From a checkpoint of a small mixture-of-experts model trained on Wikipedia: vocabulary 8192.
Below are experts of layer 5 (counted from 0) of a mixture-of-experts language model. Rows are named router (the router's row for the expert), up (a neuron's input weights, with its number), down (a neuron's output weights, with its number) and show model dimensions 0-95. Each number is 128 + 24 x the weight over its row's rms, rounded and kept within 0 to 255. Numbers have three digits each.
Before each expert's rows: "comes after" lists some tokens at least twice as common just before its tokens as in all text; "gets" lists some tokens that make up at least twice as much of what it gets as of all text. This comes from a sample of Wikipedia text that the model never trained on. Tokens count by the router's weight.

# expert 191
comes after: "| ", ".", "on ", "On ", "/ ", ": "
gets: "5 ", "8 ", "4 ", "6 ", "7 ", "9 "
router:146135082124108140127120133124090158106145104147171165142115101088113135156087147129157129126140125100117122094147150138139122098103148103093119161114112135140120133135118145117112147150129103109131137129128093104143073116117186166123151080124155166182135135155110144138111165126071088107
up0:148118138125090105136115106123110149108130166109131123123134115124080110158130121112118124132159131139100127164148159210130086084160122175068132133151148155118108147149106122139097126117112143141094175109110129120120084155119149099121137139087135130135132130072123147133124166125168105139
down0:137126144146150119114084157137137138098141117143135118161159128104115175111118193183119148141131173136117118142139145161158161153138172153140124141111136142153167151129103143124096139128099100143100137092145102096166108122152138184121089136139117106072141122125140171135121122168142130135
up1:134103120158106127112125134070104127133133109171135186113124098111122116109156132128092072135153144104178127131094141132105109060115096131152120149116097091148094164142100126149139123175156113137123152145123096118110108129110169079128094148119144119149143113132104140116115160149128117131
down1:094144087195132124125157142174114059113154136123143169104128129136143129109141142116121134129144079082125112103137141155098119070120145108121113157108138126121131147123110090161111146110130117068108120145146093136104122093123124177101093110126146129163118150117136124148125148150133103105
up2:127171125116130110087129093141091144082143117126119107126127126140143110104137129094082151142108118123170157111105129155135114094154155129186132157159096088142142135124163142114130121138166122147140196105132130121086108141133120157085125121188108120148134115121189091129123139139122125124
down2:143128111132159120123151072090187173124124112124111099141118114136122097163104151118133125090190105110113130117106090122158112167139117148110137119123135142152113156151135144136169110137139120117122105097153122089138047108090138153139116131145086106152107138160120111144120143116142137094
up3:144109109124139144094118083128127134121157153125157181165120156114122144156148130123171122117140122134105105088131126114142183164084134122110097159107102110142120094104080086085115128113148113161153127125096128123108102101130106112193091120134155120120164125147108156138137130114127165157
down3:140162087158153105153143145147124118165120108125106100107158163095169119139156091114139127138093140098108083155132132119145146106147134133175153154149127101115151137155146128144124133093150133115113119071119122113088120131162118109123126111160156113111080137136097194131110136072138116110
up4:116125093129124119154142131147100123106122100159147149151105124155141129155150137141127091186141112132126135088143137114152159131147131146121157123131117105139139092091165076135133087174123122177101099116081103142135120100103186126147106119150138096137152122137143146127132151118170066099
down4:166148144175112161140130115103120146111140104121088097181134152148164139120155136126128156132120119065166147093129098113112100156140134154160146144135118104117123125126154139141151125104145154165140141142113108090120151130119113081139144134138138157095080102086137177176115096119137117098
up5:096133128119123120083147056135113127148122139156129147109137152130127165143128153103143132082132117147151125134125134092143126121146132131109077118156137092132114099110156110099109125106157154166113136115128120114124107133163134132138040100168131143143148119136170148142120197116111164108
down5:155161138142126076141085121102101161129130126175130136116153106158114141124141104106115142092091107135136081116132095107099101145141130126118113101125139079135128100153150146116146145103148173142161139085115108105095140124139124119136131163134131137109138134103134172173163147081155124191
up6:118095118153119121150156115142149134113170131121098121176146169089135112122096137107067108131135113119109174165120114134130123132120118132178137107099130120145079140144098099163177119137147185140146127077135131123149102131151129106108117114157136171152165155089125149123115123146139096112
down6:138159129123131102114106127143094117149154168089152084126167132124115128089156088132123142094126117101113112089188121109119139135116111092121085158135138127100082095142159155169110146117098141115152117067115154194141147115128135160142135113113123119126103147125119127139113168101113123115
up7:147102134182075089124117147139123171093134065130128136117150106102124124150101154116149103168120140091100150128177136137127110131114100124109090089110129125122155117128154121166143135163154179087133134147146133147093104128111113130159115095158149129131126121137164145123117110151181119118
down7:099103116154132141136186144111159122109130125136138113139116145115191081120105146122137109172107108137142135109113110123151088095070109072126130148096116135104156123115094135142115156120110105116129158099135113178126108154159140096144136164181104120160119122107091126149152122130093128125
up8:143140137111142158097147085110122163112113118135112088142136136138118127104075107108122116180144106105115143140143133094141117129117121124104140134112103097116134086080164106061159130146113144125125094107125137145128115097117154114180150127156109185110194091153122120156104123120123129134
down8:126163161145108145149112152120095133166089146136172118134119122113114146126130108151085141138155172143101110108158147202145136167141128118085121150083137149135183140108134115121149129139154111147114135132144106110162125075153108123098135117125131129128137106148157172091143128185124138115
up9:129113130148144094124157152120122135148138158165139194076112131095073096146129140139106099121110168111115088138102124128129118126127091122122126097182125133101101147127101158120117146091088132115109106107127105132116124167149131091084132099139132129113133141115138171117170190135140110123
down9:114150059157173109118154154131120082128131167093121186120079126114136133140119127177126145089164097124147127138119141132119132107150118140093133138158119155143121151157139127144164146137117142076137113086137151119118137110112129133102099153096215138131148130141124120126132135128130142137
up10:148140133138151195103107104140140137120096167179137120176112143147142159149073135111095161169137119125141143093126171098172108136108143142109157142120104092102153106135166113098145162139155167156132148143111142100132121105143116140128141117125131140109138166118134138112163103129087146115
down10:144121147135112211130137133183134115145150135154127123121137132112111109090115142139138099153114113137119113140157109119163136149086129102152133149120190136096155125124084119148121131168165115154107065079147153130083121141172140122139118102137178134096125115135133125126125128119139099105
up11:107114110141122123095132128064105136125158106134155153146128152102135123062131136121120131140162117092133135139108125091125138150147157149158117114127083103161162161119162124117147044138145161139114106149103131098155100081153169101126132101136150152130136122136115132110108143121111086132
down11:103153168120130152102102141134120136073116140085111127129143119148092158144112152109146135091139151121115118141108148144156085108114113121088135138078113141160113075149085136135110134154109128138128152163127137078106126131083093152120103129162150099118103102164084111123145128092146105099
up12:174117134101131106133169121132107132136142119120099150131130121099115138171126115151085126181155135195109149114119122127094128121141106124137149136135131129131110087122138114128156148167140130094160177107143117110106078100102173143157143137086126137123096121121106145151155092120116067166
down12:069114156137142122130115113149101167078102170099114085149170110087153109118106106078127152117158132105134127139101081130150113092074133146083135127122148110140139119123121146126157107128131142100132148073144153113145131141132173130126094102113116103133133113110141104160117140116132082129
up13:162156145121138148098098096119086144107138134126168124118129123122140106111141161106134117062089176168132089157133151147109129104148178139128114143118085124136082125116103133099093140148111110109118129153119080135106095122109144111168100137127111099146142115161162133128117163134161163104
down13:094084092118135158101110150144130144114148143130143175148105111114132174137180097140110161152116100123150127111135109144120095170150124161102151130166138158096141143107153153097121099149149150152144134133134159140123143118128104084116107105075104185148124153127161095104146126144094138129
up14:155086133144143100129101114113097168132115120166126106158132133106101132127088117084112128163128156126115115088138159104135174096130090139104124097159141152118129121099134152097169144167119125116071153161162087160130133072130131107128106130158120153146146123141138131155153118123101094158
down14:126121141147163110135098089125115137136118168138122122107148136125122115122133144166128138148109143182115106137143182154103115131111131126151131089159113094153109122124119130125128098134135108095171110176143132118115147149090118085125190158125127103166147069155143136176102101074120154122
up15:157107165148087071127084145118113124123128134194089125141137132154134136103137115143083129125101108140150148148096108133139156158155171132123125145116098126186125174136118161123101108124138139160121087121138109101163079137162158117124134128150132129101141128163143126122121090167102111124
down15:133086201134117125124099131140105167136095108154122139126112131158134140110131124152118138073132118087101156116118167148161130142146127128105179132084144194154151131132154145104123115117148182151135158161143095168115142131130158112143129121135154118152129101111104093146114098147128133105
up16:118140156156107128096111105141111128149130148152126091125117119048126167155101151141107111152134124136131130138108145147122140137118087135156143170091137106162101148142110124109104150128144086070109124109113154145140096120131157091147137170098140115117087101163154125157166160091120129149
down16:147059184083107091176095122084154138142127157135153137099116142195104183120146155150124119123134160112101116155163126147161138130084104116147110128136144149145130135113143113151116142122131136096149106074130150137143097124139151142130148145102124129149113107136118125148110123155137158138
up17:151144118108123165130108095174121150125134131117111160095126134091129161177108138151110104073130130178139140127158114114149138122087097143111148180136115118179089139133126120124127146149100111121120175108066140130139103145097153136138137089096089111142118127139154136099130091100123116134
down17:095143152120105142097155138116097127103124101090116112121091132141119108187149166150103122117144111097122126114101129100083151134091121137112135137129149139107139100149118128167107168134112182142133174121118084113111145138100152113113128129117119095089076127099119119083146131142067116149
up18:069111134114118142145097117152111128171132122119148141149093107167102117135094139157103105125082139139134135100162088136142107156138136118118115136131130124077079144132093144123103143126181120125068161128145132131197105135113167151153147147135135156153118140139093137165142154112137119138
down18:128109117150119100163108134117121129137123119098150095130127118166115088136124141129109128092107104143121118187143139125125088111127110112220124145125130070143138147142102119166085168139155092124161153103132129184142117143151143137142118165082142132128150096137129114136131147112134105162
up19:124122117129168128137152156124113136160101085120162082131106126134132158140133130172154077119134074111093139131115147149177090119093113134077160119161110106153118176135172124114137150143165097106134172109116116134132100115126107138112080110142135110111150097126165141108149136111143114118
down19:152129163148129109126124176103169099146082137148084124148094085124148137113134094172148103134145137143092159152165132127101139149110117152129121114138152127105142150096144072126111124088139115119146125176083104135141170137131161101148118149168127138128101137116121105147134092104163098154
up20:140114135155072128097096149105111111131139079139086122115132109100140129113091127102133118144144107149115143163155171075153139102126106185137098117170145138174154157117111180141140095167159149153142112162146145121127128096127102142095131135145107115114137149122143082130134103143132120105
down20:141143142129095085159116111136121146110135112082139102159141168115146108134156151098120123167076143087128135130115123098136166141149148148098116139147154120155119113192126131157172133097178119109102110137163185102153130095114117104125119092109131132124101136104104176114147130132111130147
up21:135114100122106118148169117121110174139138125133124128141112114133140149145093151129132097156112166126115158153145161125123121121101087131125134136159139135158090124122110142149118144159160092161084176146129109145155119120118120147086151100131119131136172156120118187151201103156116080097
down21:112112127125111140162116124114097129147097135101146094135154114141047133110148103139110105116166085122160149139130159134131127126180143083140124121117132095152125161102149137128129074173119137136106154132159169130105147135148101160135132192124140117064153147124132134099122134139141124127
up22:148150147176109097157129145079102153156167117117133123151107094091094126100116085155118128115113141186137089132117107149123134124140169151098162137124076144105109090115159120191124138152141098160100159099114096104131127122105153136145167114150121136135126143122115119140154139120109120130
down22:184184196126128095117090084161145119142132151162158112112164155107119047116118100106110141139114136144104113137111128159104140138109119115121157103093117152085145142095121103109144128116138123119138105125128133118137134136113133098157131132152136086155121144107132144107091141093114155117
up23:122142135155111124120130115123168124140100147186166146180111106087143120160139105129106107077126151118155113139151103139178129138137142103103172156151115104115109145091146152106149118142124115145170130122098133137135111157129105101142130150129168118153170121122107128185125171072125143125
down23:137139096126100125109152126118156142143138097126082142190124116118174144126133136083133095148105137159144150121141112122156152139123150108147101119117110116110131113102130137141133103091088057124121110143163166136144154123179116138158169149114125127171165154127142127112152132107063137148
up24:170135105152141149097118079129146134120177134131156162114144145102120128137146127127106125108130131125128157109157104112167163099099140135085145100131128120107111131127131116087159075127092190120107101132085154131103098164149128089098100118125134114067161105126120112146128124116099161136
down24:167082123126133077127098142106193105161144075111170111136150117119160173105116119103131119140155176146164119141108154150116149145097147123108131127139118141148130166165129125124118179140136104180128162114156120144123112088161167131122161135133140121129131122121136090122100150120126143149
up25:086149082148112175150088098117170129108152136143140121101111117152092133114130117177122155139131127121108132107145126134144148129104145124107146154119119114152127115143146173111141168152132113114146147154099110142170086134131117157110114098136142057104168154129175159170163112148136117104
down25:139122154145101079137177116119161092126150125123153111141122100125141125137132117138100117127128078147127195149193121119134160135096118121107119147139109180167076126141110158151145140124122131144095130118125110147170110104089110135133103112134110152178140116095171114144149157141146143113
up26:157151150128152134098132139143133180131136107150145121108108136142140114105161128149142162143115144139174097133119170109137116071115099101137090111150101131138083141113124107121091121108106104079166186107111125117129129080103127141106122140121130102137070138153126160174117156128125115167
down26:100147129141154173148081147164111160128123190121116161097144153127139130128145128101079181153135122109159153142125126105136141114111138098098139125136143106093092091149146134142111140133110184111135131154153060163137092099123099148150126116140133142127140150109148128139150150166155115125
up27:150110115128121154113107139094132124157136111186138119110117101114127116120127125157159123162099098107158153095128113126165151098111136109136124099125123106096104160132128063110117104077111103102102132123075154139121133137089142145077154135113162124130184096119110146101128110089095115113
down27:118146079130118142128133153141127163117160116110152113095147119165138124177093115122075100107142102140135157132168081118113102119105204100112118143151138115138144142120122084112128150110104147134133093176152078113132092177164127127124091141135142118132133114122138133114131138099097100126
up28:137153117136130095120125144126160165110148130181145129148126120104141086156157135113122102121152115110153137159139122154121149116194082124156106152112099102143127148140107118128197121073159123092086137117123112124140075141132159119138109107099120143149151137176118105114115130122133148082
down28:104143079116157135135150129102148024126154103094081159106114117108141101131155144110085163110128116128146138124126140150118128093158131135139148148120108139136122107100141094111141143147115118097139112133090104107122169111109162132130068133146120146161159127150140118095125153125132143099
up29:128144161137138138125180120112121123132142147148086136163090103101093102094070122155125144147109121122122136096147167130152130175138134128146116107158153143103141126097145188138116155117122124131141100152138154137152119150182103205145100094123116101145134118114134141122131086110136109149
down29:137105103094160107107116151153142134101133119132129079123130114113138152112088150158116125128125113093152135152124154134125127170139157050156106145145148123165110092144115164120092120129096185151139152142122090129112117143180133110110146118123112138084138097135074103128091149107123114122
up30:153169120130106156147145173135105135104173145176153107114114088142144154131154137153151097129150104119123105102121134149130129140077140127086106098134107082139138142104086148139147109153173154139061105139120144108144108157147119103150132154110147114118098102145128139142128149119154187135
down30:164166170113113097134069121121095149159125160193108103106127185104162131119105159125133202122167127112131093114096146167113152141106124121143113128138145123134110133118150100102137168133133116104151153135107107114165110134109147159153149095131126113117159149135127115117124134099146133132
up31:151123126149155122159154106117113136151134105157150152120128122088090130143094134151093076097152163136121123121106123124127097129105091125100152151179128158089072137137130079133123133143107152133102122109110124158135100155113095128062171098136126168097122108087138135118145137148148133120
down31:101148045158195107123168124138120062140142135136106165133083138117094120132123122173121156080134128128114099115109124143126149116137145116140127139150172157089137123155102105138124130147121085134119106092125101133098121134098129116110146117081150148120128136135096134105127131137133117163